config.yaml
n_experts: 32
d_shared_expert: 0
activation: "mish"
router_score: "sigmoid"
normalize_top_k: false
routed_scale: 1.0
init_std_router: 0.0266
vocab_size: 37559
norm_eps: 1e-05
tie_embeddings: false
optimizer: "muon_variant"
seq_len: 512
steps: 5282
dataset: "wikipedia_en"
Below are experts of layer 4 (counted from 0) of a mixture-of-experts language model. Rows are named router (the router's row for the expert), up (a neuron's input weights, with its number), down (a neuron's output weights, with its number) and show model dimensions 0-191. Each number is 128 + 24 x the weight over its row's rms, rounded and kept within 0 to 255. Numbers have three digits each.
After each expert's rows: a language model's description of what the expert responds to. This comes from a sample of Wikipedia text that the model never trained on.

# expert 23
router:062141127104143093096111123142084110180153142100124155130135153139123136165138131155114136129166153118113147170143104156113082144130158148118119129137112148113087146106127073158142132158165099171081148116147102128129120159179117139096076130155133138126116161125135135119162111156141086130158122128102107108120131130115125137096133098176123078155145107154159146135104119142112138142125151149100172161143130123140184117135122132141128120144114124134150124163110124143122158110106088094124076131124114157119097098157151124162114081120175091128170123152114122145132118141124131143
up0:093169109138112099093118137133109094117143087103136163140118096161116181104100119110164084141146102095081134122132119119116141162115120149144139133099115140142139116203083119118172116164111086148136108116131109111119132165115133146148134130145118089078172104127128094116102070130133118164141147109122165138134125132123118162118113155153132149122163178133113116154119140147116143153138148090151147122133156091120174097119098101141156145150113111124188104126124104087117112149101128140078092155115146147153131105108176169131149131118162109081149144126078156162158118110127127108
down0:141097155096138144148173160094115147144129179118173143111099076128124140155157147120119080137131158106113121157131116124151119125133140120126180137153108119130108167140098134154144132130124138146104121152134163120154112182159151143141152149074149120148148131142091188086134122123106129175126177115129142143118140111150151070125147124156114103115155144139114137155133156105087135096142138140133113088114166133124139110130153121128169173103119100166141126154142124070124118132150142112110125112146081123169125155116123113114109127082172109126128119129099144073140128112131110161
Description: Coordinates and numerals

# expert 1
router:115087181125144145110109135059099129153184113118115154167111120090149123126124149133141146145147135100151129151177110128125143152138113118161145155164096155170098109112121100140141138149131113130099135080110128160139135120135147090073120110100108133172159135119142108113138118097142119110119127100150162159161113117094168143146121096163162103157141108172149127128118174134101096178121150121145148108109118149109160099123100081115099072140101166138094105110101126114110108159102116131123111129141114135122129122139122132139166161113118101136157109141106161111146120134107100101
up0:112144114125129145134176117149100110136189122114120139135122097107127117128146119117115184130102153094102114148158112114085132147123113116158142137176126122111135166131150121121098101152126113141135186136052162124122164111080179104119122137119143144177139133126155070111165141116177136089153189151134117132127124134132145128083172094121130135146141111130161125089143155145154158135155092117122094115140099132121132158153095147136126146119106154109116085111107133068135115134092174100153113148128139103129103131133106149129110085114165121099079082063119136153141159179137100133
down0:095116097152124132151156108109122096151122110122150134112130148179104105129063117117130150072101109134095121099106178125128149110093132076137129151155120144121165125154120183192098127083096122116113130137098086097122075124089135099099103126102166090112089109124140133099117116108150121127149115118118125122123118113147125152141150117118101127125118111169179152179167096131152143144141125076131123095125114119133147130162110145148114111115110161146147146112121133120125119149132138145152139130146104133109142114135128149128144144134136136096104134089162136145128134135131120127
Description: Word-internal letter pieces

# expert 17
router:081073139093152086119105104085122123137152113153083132146109154132112153154164137108117124154141119118137140125135143143111124154183111098149117164124096142131113134129123138138140104155168124181086182106121132074137101109115144119101133114089153098145129128082167106117125120112153100127119124130150151133159155099104137116149137095168134120152148127147142130090105137144114129172124181107135142187121178134129118118108126108109097138164093143153099074090098142114151110125103100167158124103152109123124177153145155138174159126151122120148144114129112148155123120104110132084
up0:104109150100132102107132173120126146153122106155109108116116119150147119126163183115185141155141171157107134048130136111161147136141132122123083120172123148119128139121096098153158167113152127108108160112146136128192159148145130161088148138111117111126141187137108115119120134134139127145182124137107079123133172077125157153145101117180138107141154136127149140095104135147126119122086175143119134178143132108168160176127116145157138117171124153118138125140128090184152109109156100110110135103119126154145159118134122168115119118096124130153163145087149172143133111147131136157
down0:118133163146085108114106112120114155090103125130120165122093120149097071147139092104133103108181112129151119167141133155123101140112133136110150123149136097135165152131105118142151090125120122113132137126113115190120157121154129133167129119168127121118118148120130097161122153139118132121129158119159107121138088105125099146093166138109111131190151128165110115100140160122097102085142160144101171090131080130160144137099114147138137119078136133128132097166102121117115145126129112082123134129128145146140089133130102159105170163140144165097149135099102158105112146153086122113
Description: Verb particles

# expert 21
router:115114164128146108114129138084090126142160082129096169161138143113130165148121125178156134124141148088146142172156109147148130163156139106118134157134103154130106123111119130180145146159115118133091162071116143166145114131122170095083111108131129131157143121105142134115128089117114114115160143100161152150179125083112156136146113097141132118129160097168158115104106149110100120178112138125108143148096147139089127112131098123141115117166107175153120108129115111112082117157094107138142132119144115157097123144149109114148144160127118102143133107158099160090153164113095080109
up0:101150133172111116107107109121142135148124112135144128164116128148099142144157144131123116090115118128165111134178137117162136104114128127068114109129116108152161120156141123158146099117115118141119139155120120048152109098092143159141128127143160109083171117126126080093116108087136145107148159127093149161130113162087115122127108140101168100128098141106136120135134145145167134157172166088124124115121117120149130126143151108122107130102108104083081138116169147057154151156103148100150114106112122135123117107120151125127126153098104121144137132189109137127134150116126115120
down0:146092150125117149128155133128145132106120142126109092104109140160195117132132122130131133144117113148102097170138133107162112152145139158122116175124179113073100148120100082169132090122122151131122131130123092109156111158147169157124113160118179168104149158119167175127140170100131106118096111107132115112169100149152098141149133132095170133113103129110150174153123118122083122114143126093142097149115102070148095175187130172180149125099131128134088145136101118147103116107122127112118139143102110175136150170137115132120109177123094187137140153143128134142174144102133143102
Description: Table rule lines

# expert 30
router:128142147103132086145100174146133160129118120159143143159131103153100144157098160141146145140122109109186137139145124097148144148141156150143122134112107150085107119086111121103129125130100151142128147058132081154134119147168131134083153122102137160122154093090129117071154101146109135147107187099144134150150150115120157130132133145180120098146130138170140133106133121132121109124111114094094119097095099157108114100145118105135134105153099094158093125081089134114072120109115113127157144127154190142124112157151120073144146128099107119117157130105091138124114161120106129128
up14:124108154127136116129111126106107101097094151112128100093095166109122152139109079126143132112165097121114125103122117129125101102095119149137136152153126136116131105138135141148134133133168112122117103133140147139098123122143173112119157176135159145113099149103135095149168089129147145141159154114113092135119160156098122095168150159150137129099151135113111121102150159106108124126144133115173102113113158176143141103098094117169155139105168118164086143118105105101174103113134113081118147128141088119156094141095164107128135160097080111165137168125134169102166169120097097119
down14:103078090133122125135145152152106137094115107136123157097138110126096112122135120109109115157141091095154111163121185195145126119161125129153118146092113098051123139148149125114120102164123096153111142119113119146117109125111123165151134111153123141138108132169146091136154126151074121124093137123094124163095139095097075100135151123121113145094112149107129164141111138168110134102113119104116111126103118126080177145133144117124122155136144092142127156121133078125135119117094130133168138109128108087116145115115120154087115065139139141116155106125122150156158103149123156125
Description: Prepositions in sports reports

# expert 9
router:136093125145118170123117109135118140153117145100117162135129136165124135147107111137162112092149147098122119163120096124077168134137191086171124139152126144149118147123126103183141135121134128145122113104133071143162086140141150129117156084141098156125090107102137085114140141121115088161123119099131147146142143100128136131169173116127158138145139078140135095066155149106116111121102135121143117120103134144095114121131121127167120095148152146141143116146113114134134110159092131107098145089124123102101126092153116114138143102136150104133132135144130154087162151112088083119
up14:161155125132152187100151112144112100155139143120160146149145160160125143138153130145120146107134112070120158096080114154090113137089147158144065130149135160136126145128125113192120135154104125177123132101104152144120122156140129154153078154149086168147096127138122131098105120109124116127142120131091150109145106158153118112127151127127135124089100133097138103161131164127100128134127113153126145114114158129132157120091100155134129155093139126166132153115122100128152108118111135122146123117106114136140166139112117073156151151159105134114120163150110139091147106142126132131
down14:150128176142134110171111116121114147128160170115167129109104124148180138173107140134148121094163076092129115123088128135125139105144179162149128104153135128092179139104092080147122152099069100133148150114138102083104123199130114125150107142205139133118105094137120113116148108143101164115117105131134135135115125123185118157057096123118122160145165125155139096170162133126089151142125121100067105082132104163192085144111108101082137141136153142126141175155099124172124135136102155157122151141122092109156088121148131186100148101147143132132164094130145110140158117113122110128
Description: Closing quotes and brackets

# expert 19
router:132089158094150110099111161078102115151162107128104146151113127099144123150098173142133134122161162117145131144157097141143128160149139132161117171127100161156089098127112120161161126145107116137111154121118137150153123127172134114078107085103115142135101114103143125113150110089096086104139142110173145138167122108105171130163141077173158097155155090182143151107114173141128089148101142144133144122092137148104147119125106093113088113160105156149090115091096135081105117165081091122121117113161123140105134128160115113126153140083140098166133119141104179110154144113118088113
up0:143101138111135118135135147140116106133155153109107137152094101087112157095137117134148143098094148145129129096124148131154178129196161112147139148121113139138100128155150120120141149152153157133123131139138165130128126160088190137130100114111114138139130119118105147103147106050131135114147153112146124166166100114130135123142177151086090142106127172120152141116164136160125126156124105103148151117175126137062189143111107113144145124114102155167128160135119140160148150110112136107145074149148106102107106130131142139130150120139127145129153128155135161106114155117109110132
down0:150124147102117078152113149105169126150149086140157138147108106103138076111154159127164132133146101106104153153124145151164124120092126134125091122135144143152139119115103149163130133093131138108149125110106107145111135108101120156140145142120095105116120158093141121125185074132128114155113105120165098073131122091151116118135113144119118108116138097147107089144157132156097153107115132109145121136122136171158169151158101127142171091157127114147135152116116129083087127129075137108134129159113136112133101159156118099116138107110117133083091174124106083115131117114175129128
Description: Place names, sentence ends

# expert 4
router:095096137100138127107126136067087119140161092156089173155124137094114116146136153163158139133141140124159144144156100148138142135149136127114099150123072162143088092094105112156152135150146084137088136091112129140165126129122153071110114109121123119177120133121162125082145124110102099119150145119172144141152122115116148139161128109138159104129152089182131124101117151126085101158111170112103135115092162141089148086111117112128082108159112158128121094094115125095079114145067125098156118120149084150098123118153105132103168142116125105135165107121098149129131139113103079115
up0:090129128116154146140140085113081159150134123114141184153132107112135082146082109113089107157123106148099139136106125115147144102151143097169077131149135140124112144128181085147137146129158154158144133067146115134129099198123105143142139134104143101082084132147147119107123132116103113108120122112125127152139115126112159090138163106143168104118131155128151137111141110176162116134131099137109159114157133147080134178152118183094109121133155127179126124122137140143108142113108132119101159077138079114119145156144115128169144182131077126116148094152158159143078137159137126132
down0:136123148115154115148087138075160110109133131162129120120168163114147157118126115119166103129142133119154158123158122090130143101081103098113147119176140153160134122122131146147142137065128143137115064140153134066114140120102121155088154178105157138123102165100115131119083153160082088142120119166126115142166122124145128139104155128165108133125097117126129163145160135118181135163110128125161156081136147116124129124126123147134115151112136129144148128123122148108157114124107134132079125105137138123164131124136148127161163121149092136128114130163081120137080142113087151158
Description: Word endings, list joins

# expert 5
router:116094156104179116125138119140111133177100090155137141149123185115132132141129117131138099110153161112153164113111103144132152141123125113096144174126098138177110174118106076151182077132110106131120135126078156144127166133098169129135093111159153118135177101118153090101122125115105123112136134136150157162127097121099137098131155126146151140135150105150139146117117127169142119165122103137147181147109152179083119115129119069140088103150137194132104099123117124144121108143106132138146119138094110151094159110153122122117139168122114131128147109164133154143164130087110124136
up14:145146151163143127119103098125140137156121139125135144114114081108146129098159118106143112134150156185133160110131145134125163104143137102125094121101113144121127157132123168115116121139110183126130198114140150110075113152162134097133136124092165172145144106066105123136147136151120151147148133135125145191146136120111136109161118114146092152170155141131146136124101089152135128137127156096114177117130188161117118169159121142163139130147148103135149124115127113116130146109136076129145137081136154105131126144153083149093124137159075123145137114157153132099105148156151105100
down14:117107174139093156121181117135124086124136145108149109115129121106159148136120085132133126173145124157121134165140139140122165149131198116149165149155147151131178165104146158175081125166099138136119203099147138085112105116149090074121108160115128134102174108106112137128124118088146126114112132106145131118118137106105123135131121128135147139142145110115190131158145129118130104135156140137092130168134121139161101104131142116146125138075118142151146132132120131151105169156157095102110118144101134175137144162142089125119109135181131100115147147089139117121129173104122166160
Description: Line breaks before sections

# expert 16
router:139102164142139133097114098110132120102149147156099141140093165145124150113121132138147167146156114127140141161139145102151128142118157138160085130185100139132116095131115133147128141126106129113099148096129107182132084103135143112128092129118076119141167127085119098125123130142158153067104177128155169145146112108095164085167107102122155122122113109155153136118092142102127107158085128128148129148087096077127111098147084108134077110137120130093107103113150098105082116120115103114085116104125162154112153141139144135157112151110128118132150122138071155150148160158142124099
up14:113106131086137134165153159159113149094115126139156135121154126124093152094137110126167099164148152141131136114148117143149128147084122149099137156142088114150132168121122181101170119111084131127102131134143159134109149187134152147135069116147133111095126100115119112146118130095150148111123144118158113109128152164127142075132118106126142109155134105165117145119142132136104157118140155138133165102114104108123116105147123114138095112144077139119118121121107133093111119153129133129146176120150133148122161114145111138130091123094135110117153123174112106127155113124174116094
down14:162113156110112072115140111140137160095116136126113131087104132156146125146105128134129149087104088120104096153107138125085152083127138128148106119122126133122095139126087146124131093101170153147151125147138149114097137119157139164124138124124097136092100106107108137162091156133158112137132144126159118183134120113120121119143127125077129135097097121159127118144173122160083116134093106137153114141154133136110120115090152168099118117083159130108125106121111115139153145124150101138143136181129127137148115159082118064148158155116116123136091136068118136117119162130049138138
Description: Date and place prepositions

# expert 2
router:083108128096156157123153144098109067124144131136082123127099122113110129151139164140138136093138132119169143159133112148126133129134155145130102137127092153179087116126133138114125130173152114128101172121125132125134132127159139138115124101095087093141121153121144128112142107109126118086149124104115159152131087112095125118114162123162150116173153069152143119099160129159121088152081156116129146158104117156127143110097112072166094122154130147147111130102134141126104116133116144129106101116140139147107188136160123071115108140090131122133156100142104155125135134164089088114
up0:145144185158126084093127111145144101153149133181137125131139135158108110147142184144113111119132125109143123172118111134129155088149157126158129136162094118147115108122099097102146105176117108143156144121139095143129123120151182117146175139136066149122110171150135107110078136143108147069163167127122136184124124146126099134122123132146111114129137109191111168126108138164112114092140124078154152151171093113146137101173125117124156143152130116148082123068090186122140077138149132107117133164182108097146143138113130144070098079164130130144171123133134138164103092136134115158
down0:118141130125137119137095106153114121152180115158175123084149114121167155143111158113153070137137150113153054114072112135115112146111124136146169096121123154117123132127112138138094124132142093122134142126088140129138130176123134142142135149078113084135124121121118111130133101088105093145160133129111086153103106107128146105130145125131111139148107080137104137130096154138121114128126106112154104127145115128116099160153126157113102165141129128138126128113138136137147137106133114115103104157140112114136127166139155153135167112120140037148179148115086104107171124079124111169
Description: Table cell separators

# expert 20
router:153125151121138147130061146118090085142122117118097136152105124104124169146136150121117126129111134112137126131140123098103134129155099086093131108129125171122130129079144131121159153143130052150128144130096131159127098172098111101133142068142137094157135146140152102114167139147156121131128174109185170132149158119118142171126167120137126130101135137157151153102110141113101084132139112096163134121127164136110125119129125087099097141140132120139078129141138160126133119135124120135150087151136121151119100145156109148141132169077135145136138118142135201139119130144094127098
up14:096106111115068091131102154154146140152107125099138131152134128098098126084111109090136067073126118146100135171131082091112109141126133117118140152114152122124156138131099121116100119164110130146110093091152143116108182165124167146148155079111144118157096146145160111141136115051096134145116113140130136142103111139139133143130143162084125136141114129108163148092131131172126121117124128160131133146179121127152134163153121120101151132135137153142171112117101181096144133136108146140122158116095137111100123099142207140119136126084142135133142119140125125129115156142143139105
down14:129088188129119120114104107109136120161130103113113130071125120159116138120097154087116110191142078170145157148099143084130123128151167113164116137138124115136135149102131186110163127089118154114140148095123130115137165148141125161090104131113139160142144121092148102128143158138119117116154146110108140169112115127152090159116144134145166092108171160129149130159138132133131128162109122135136188157102136130091162103132139128121122171153142143110129148139101138083149100156100110106134118128109157144126131141152159135121111132129124110116130160177142163065163121109115143092
Description: Reporting and clause verbs

# expert 29
router:128134123099153082113164148122127138138140091138106116144122150078108152182112139133132114160132154124149131117171120136096125143113107052119110101114116114090097120122102119139126121138113123163116147105078147130132118145105130133121098128133113096113140153113142109088143144151095081112127102139125107142142160106131163175096107133135112119131125113125133145117147137111073110143106176129102129141088115126088141132131093129130101094143091193095071121153099132129097110124077123110124105146123154116123144072124123103147072143108119120138168120152106119097144168158090101103
up0:144111171127117133127126149174124109102111163116146090122102104059151098147110134126125109147123140131148108132090121098103114198122150093099114148141079161127124121113144117141123120112107160125111129135126101099122112128152107106154112086115121134122136136088123067136145119131119122140142149103156121132123116112201145071104125163170142144101149146141127118109153129129105124127133111116190170163146127144154113081127107134163136092095136080120104134170098106137148103141089166161131130118131134101159172097146112128142133102131159110137088101127141157124066172111151129128
down0:174155099118101114109126139183101133122117136108109114134139102153130176139151084095138146074121098079119154154091131089158124065131131137131119185110117098138119122139135112121143149136104118168097126142117159150168143106121109165118124131154091101130127112124179115130094165136095130129127109144172084139159134127131147141130131124140146118108131111087093132136115116109135127091164144099102137180130097172159111145135115107100127164163159117112109113102145106159151155129108115185150073147110088161138159156110159126143121083114149169127098120135124103089133115192142106168
Description: As, be, list hyphens

# expert 3
router:105115143122154111076102172061083118164165107128103141137117152088124141154139148163148124130179163100173120153148098118126129147137109127119111147122095138152093117103131109159145134154133120143101156090113129157158100117116162079105107098129142115164136123105165115063130117157121105112140149103149146142180105107129166130166134105173180103141149113176146127084119136116114087150100160124127141169098117123108138095151109116127103113170099165141115110086092110090082098148098125096148076116139105153128120131140130124132145155111108080138145115156112149123150131123117096118
up0:155161084128168102163143136096115147164081113146112158141088143128145133147148059129116107158139138135143103138135127174171165156142104133137172104096122102092107129109113119109155166191113138159137116074125123151113099129125106094132108132142147127121167120157128101155133121140113125146112150096124145145113185140112143123072119129156140147137109128180176120121083119131084161152119144117156151133091124146139153148160116133144169132108139124132132134128111147118126108112179097119112122068156136094136137137137155130119134101128161138160098139170120133156138157133097118123
down0:131121084110112097112161108092125136113134126133137107123139157112137068123143123118139119166170147136166113151129087142141112124151110159151130101141131091137118143142140152099139150127127120176165147132145147138164099103135136087157117099145123107114122103114125138157110117080140085104181101110143117099115135164161095119092110150129142173162121112133114114192093165108165096146183135145141113137099104153136136075128147143145116158141139136097154114123084127116127132128105118160134119104150116130098139128116156171116173166136126127175109126156084125110158178139120144097
Description: Table separators and dashes

# expert 7
router:135105132087130112090119142107107114146126081149134135148127110171116108162141141131143161129183180145174142145135114110155178145134103084111107192137116151127123108166073117134154094132184123115135116104109154128131101144109126111108127145139174133127169113083143090106155114098096082074159131100148128112149144124112156141121126107155128124106154132159128129095152145116156139146094122142102136079117129164093135104095125155151134122138102133136152114134142116146115082133105140134103121142130127141128096124141139115169147126125157110106120124138129141123129103158107106096
up6:097135191146119109111092108150130105119066104160148124151120120137120152153123129120168103120107129124174097106137112129127128147196118111123138127177121103180128167114146094099175104117119179136158106164115135107171122162126082125105113140093112138145123112131149087112130096121124125138103106143175118119135176144088135156125089131095162123117112092137167131166102150125161151117117110084158116114111153100116147159119104068159137133161094167133091144165121153139110116102103090166114188150104122143145103118163147149081115149114151129130137124103118117120137106143146130089
down6:137102111108146137127133128150092114096139095143087109109190111119145133102108105137135097106142128162132106129130158111122116127119087070103132119123123129168153140123122138141179134094099122148132112175125155144093133081110085107136071138127109071105094128140126153154079101099130149136121126147136121157153151145106148095134122079145110123163140161121088155139122144130128139128083184129129135127146147116107066138128139165154132151128127151143078137139114134190164178109129114145142131125139145091184123171100126080100141105151125134088120099152119135131122084161126070128
Description: By after Preceded/Succeeded

# expert 26
router:110115176129166105126112152043102114142145117151104157151096123128131149162154157151169089151158138118154126157151102125139138162148119116136110143150114158167097094128111100164138131164145111154118165083102137130157116118134175097096102086121136129177124126119155100090150115123124116112124126114147145155135133108088186137118134113180132072142162091153137128111123164165102102138107136117131169134105156165095145105114109084132096114165094168152091127116121117107092088170116097121115110115147149134085126144145120110121161156106121114150140115140094159121147146154098111124
up0:119108139047158148089121140164107145089147131137136127161125143135112119137144088148146119143144169104127141134130096161092100158086104137103104152137104108165091100118139122147139132153105156129173122062130121144099141132116142106137083122159156121148142141111117148110096103091120137145160156138146114122153116123122121102128118141151108057142160100164127119140168137163105182140113145080121137140116113149160153150167131175100147140126100134157169107093114121105119127143158119101130167126161120112113123106115121123124103150084094167132147118121135147107126130137125068131
down0:124118144138143082099132144150199164142129123131105110114100100108126150095118133132086143138103120160088095119120099178156148119158139124141092090131148082120142147134149132118103139134125140131166145147135078126106125153128168155163123113115161123148121135109129098083104115105134128128132122134147116129141170135128127115156084131127133107115127131086083124130126100127116114122214160144082115120133134093146120135071175155134153151085121116151167120122100117171176085094162104104133139127117120095106138196117161146148150114157125097135142138108137154191106153135168171083
Description: Sentence-final nouns

# expert 14
router:121099192119143102109131146089098147156150091136102140140164145079100132149125175130131086119159158115159148140146101131154153168134140114115114167133121147151113078107098124155132138165128105138107155095125128102155114106148146101110129100120128127112092123098161100129130108125118129112117139103164129130184135124099163130122149084134159096153165101158164130089104147119103108161103144113137164149081129155092122089107087100131087138151115174137101114093116103129109097153092100131133099108123132144120127140176126099099134147109125090163143108131124162110146146112110109101
up0:127079152092072130084127172117128142070116141128153099124115159157110168154132130111141180113120138104131123131160118130121164136138098130134159184132128133166108132166113171148153156144136114119079121125143161057138145129119095142129116095137114079143150142136159112136169130101080153135083131143092117109143153141111089173126107134148139100138177124192152120147119111190103171160114143114171173120135089150144129142129133152103115135146129126140125141161114159144085113123124105165119125104164135102074098116151152155137151108107140106103130108176127117118121080133162107159
down0:151145126138106173146110164114136122094116152109103077166107152127095188100125136173110102112101123117108153133101122114157094125132129131087101155173122108116123141132152135155137157097186134117147096156133148122120148121087134105135123153124137112150117113117135133103107099110130162100115117097167108104162123088156127109130129121142142100132088135134141173106132087115108125120146116084107109080146090089087094123109081141151090110154101154128121124146104100135151116121142103170095152132082096097175116164117141177096102126163098097146111101144135103147143116119092081115
Description: Table cells, later, non

# expert 31
router:110109173115163130123113142093083122155198109137104142142107128085134149148126160149153127143159154099163139142155086141145152173149102131138119162153105166140109105134104106159138123156128091127102146085139140139155110128155145098126103108093117144133115143133141110104130109129098099104128141098182127153201091099098160127137117123152142105151141085192150122104118172130115102170125156116132159153098136135114137118117088099119085080140111155146095112102111114118086092164097104116132111117139122132103147117150122127102135145139104096149134127139131183138136126113096086115
up0:150120108172129143131118143117094140135084084133148151139092156182117135115156103169153131138108090112152158127115125129135122155103143138156137132145138108104179145133119091157133100116181082118099130120113094141148115137097112077132112080160119133103117119132130121110118173168148147162185089134131098125159132136128127120105123143109078075141137105124155182143116138137154123138142155122143143132111114173115130175137127142123160165111184158113134115093137143116104161158107164147123152115172118139111120133175128112139125105118156076169115154113102130139099121144145107125
down0:109116106079133121141111102105116117147051119134158129117143159133125152123134091149120073124090166148141123124113120171162112142113125146138133093149108126110126087131130129149094123112125110130136122154148136110125117158169115143174110086105136127096136080117107139078113119132098100107136123148157123150090101110167106136103132150152168137158124105145138104099122119104113121134098156150137135102152095088137145138131131144113119115123165129099124103125147089149105100145095160128124164134124153115161177162076168088119092126134171059084109171122096135109153157147170186121
Description: Table pipes, line breaks

# expert 12
router:099098158119158108130108164094120120155140082143126147149136140098124125176124163158150109120156169110140117155156115116132147141157115113103115156158090162152091100124112137150150145150127115149099135105122139175135134143150151109094119098105132125117125100123152134107131112081126086113140143102139150150181126120086152124129136095169150111147163078145176126099116134113105087151089125111145162154072137131095110109128102088111108127130081137155116111090122130079113120158080112123149086131149125172123121121171122128128159154116144104134111095157088170077133148114098091101
up0:123103106125177111068152083157110093132104143151113168164109116135143088129109105153083103158134133131148115148127150149111089134144098151084118093093109105117119097119095084158104114149165096133101126145100095139123136121109128103096123139168147131160130087143106164150130105146138166105116121142144139162115121106082135133116146120138139102105108133130139089147120115123095148093090151136136149156145157131135183171125097140092063100167151110168165088105132092174136176150095153123142124145147135146136139111135147103116136140132136146120142149168141121110138087121133072126
down0:139110123108142129155144099098142162118167110144129096147136138153151130105083138130155148078096148111135150123111137146159082164111124179113175130133151143131133099137166124131142109077131142142136132141113131099074111101151136096120146177094128148140133118115124095119169091089127170113120097123138115154114091139175086124115131156136132136106118126152140131127137115146122123155098095144126118181132170139134154131152129148106079165102152123187160106111135151144105149144119147192161106107142143127111149160124167133156116126107114117077098169136133124126136138111153114163
Description: Conjunctions and table-row ends

# expert 22
router:143151128140147141109094102161112111163127170096125137137162150120144109144147152183113132138137148140138146132174133123155177165142129111130112101139105171108146139093139124140147153148170146143119119132161132099168155100090121117109126142138115097150147167097178064134160116097064136145096144115148176172144133129120160163131137178116134119137166113122137139143073140152129129157088101110083148155113151104117135100086146140147125147143102158127140103138100157112139130124131125123115102077143118116125140118143148149120151132131096085154121127137116149129136101157114119110
up0:114175139114108168104117121169150139090136136112132115149132147126097121167121120182121099101126111148137108132141121091137172124177129119083127084122156162153156126128122161107156123130119099135142143149150089087165131140119125137100107117142125125116146126178154154096110129153096117129111134146162085170160117119134097101100167182108125089152121111181134159155115137125130158117117144106121120144142136077099090093084160151127102122152151102126096149138136175129097150134121169136158128152157113101141118121110097092105137131111097128114127106122141143133127151108140115091
down0:086138114086151144116163094089125108078144138144133102074146125156116117156152107106125123119156112139116087155125123120111157071105104106097173163135105139122194102100150132091144150121174109133137153100122118114130129116095135175128114167151147091103159139152107116136100090126120138105098075061144108130126107120168126148119129135120123170114174137131116163134114123144115163142131134153133149136156127113129110139138122159147119161168145159116125149151161152130148174126103103173150135124135134124127093117136153119139124131118145138136152154121149129186208136118113122196
Description: Determiners in demographics

# expert 10
router:115098152148155118108129164073089112170146092143110151160100157099124154158135166142150116143156154115153148156162089148142129163155119127109106130142107175168084110088118102145149116112118110148124140088101126148150109130151143089118107119124139114147133110115150104101140089107125107113139102116156157140178117094088164132155149106156163124158165103164166112091117150121097110142105157114144176162099149133105146128129111116110106123180127171150114102103108117110115114178114115114119107100134124133103124135154123118119170147107096087181151111153112150102132130106116105104
up0:108179151127128130172146124155128129130105103159123146115078128159118164153138132156123115128122125099149159106140128166117117160151120100153143138135103151096103131103130123131115141085114132126107130140156136157162111129147116135086090151117106120124104115152127120155115099131126140125154143127131118119129147102120135126120160147171109098152144100166177143155095121085107122172150169098106131165103120134115135149154144121130138113143102149147151101102160100109096150140133134178136087114102104107122125124130081114202122085079156120129147111177150103137142091128073088063
down0:144104153108094166145084111119119141151148126113134099116169138130105144132137128155088131124108105097127125172152127150158129128125144129132125123062090138146123087100164134161121164092132135070096156115146072085154113123128076135146105081132133137115116121123108175151115121087134149134132102116123098142138131144098126075168129119169130145107164131140119144122141121194136101160154116088171151139097136131125127138130151146173136092127112142155113144146111124130081107104115101100127136069139144121111106102173136114174112104132094121113106136124125135139143125164118123087
Description: Sentence-final nouns, table cells

# expert 0
router:131115148145158102126133115132105106147131130111098131179124158148103120140103115177130087099139168125132104194146105152086116121190129128134105139139128132148117075113111115140136080117149084114107126121130096095147120179140185078136107099148127125135126082134147111130141127154130132099141135113153148110164162126105151133134105134148120133103138124133144104116124185157101090152122158155146130140107148103127117069119121115112106085158124159131093108093149178088121101135126120169123099109169148143134138089158153128117128132124137077136133119144124152108145142127133102138
up14:150128150117139144155125115131148152138121102085139095129106091169143106154135100131147122133122096102101144121111154126116114122144127132141157086165093176098118163060091114134102086117140100139103107104151125104110112088135117114100120089151122155122107107110105102147174139168161092122108138146144107142080102107104138150132130140126135139115125139135097191117186158131175104146132158161131117105128131106137134115112071099124134093118162156161138119126132158110084111165143146171147152126168131132129139070124124115154124100118162124120117160135127129120131143107108101126
down14:152189132125155154146189144142111108116161102144142109129157133125139109137078126136121161106120105139073121141128147122141124140101111162131119109119097131143162123171122114094121131113099127134105086152114161118141160128093075126137127157114132139160162134135128107143118111127148127113128134150145107123104167109144160129134132105122159176138107153140070149172121101112085142115128092137111171129121115161122060095148101128121111132094162086156139114116157117139107098151167164125186130109121170110142108129127091171161162122094163123108130097129099107172105136110123090117
Description: Word-final comma pieces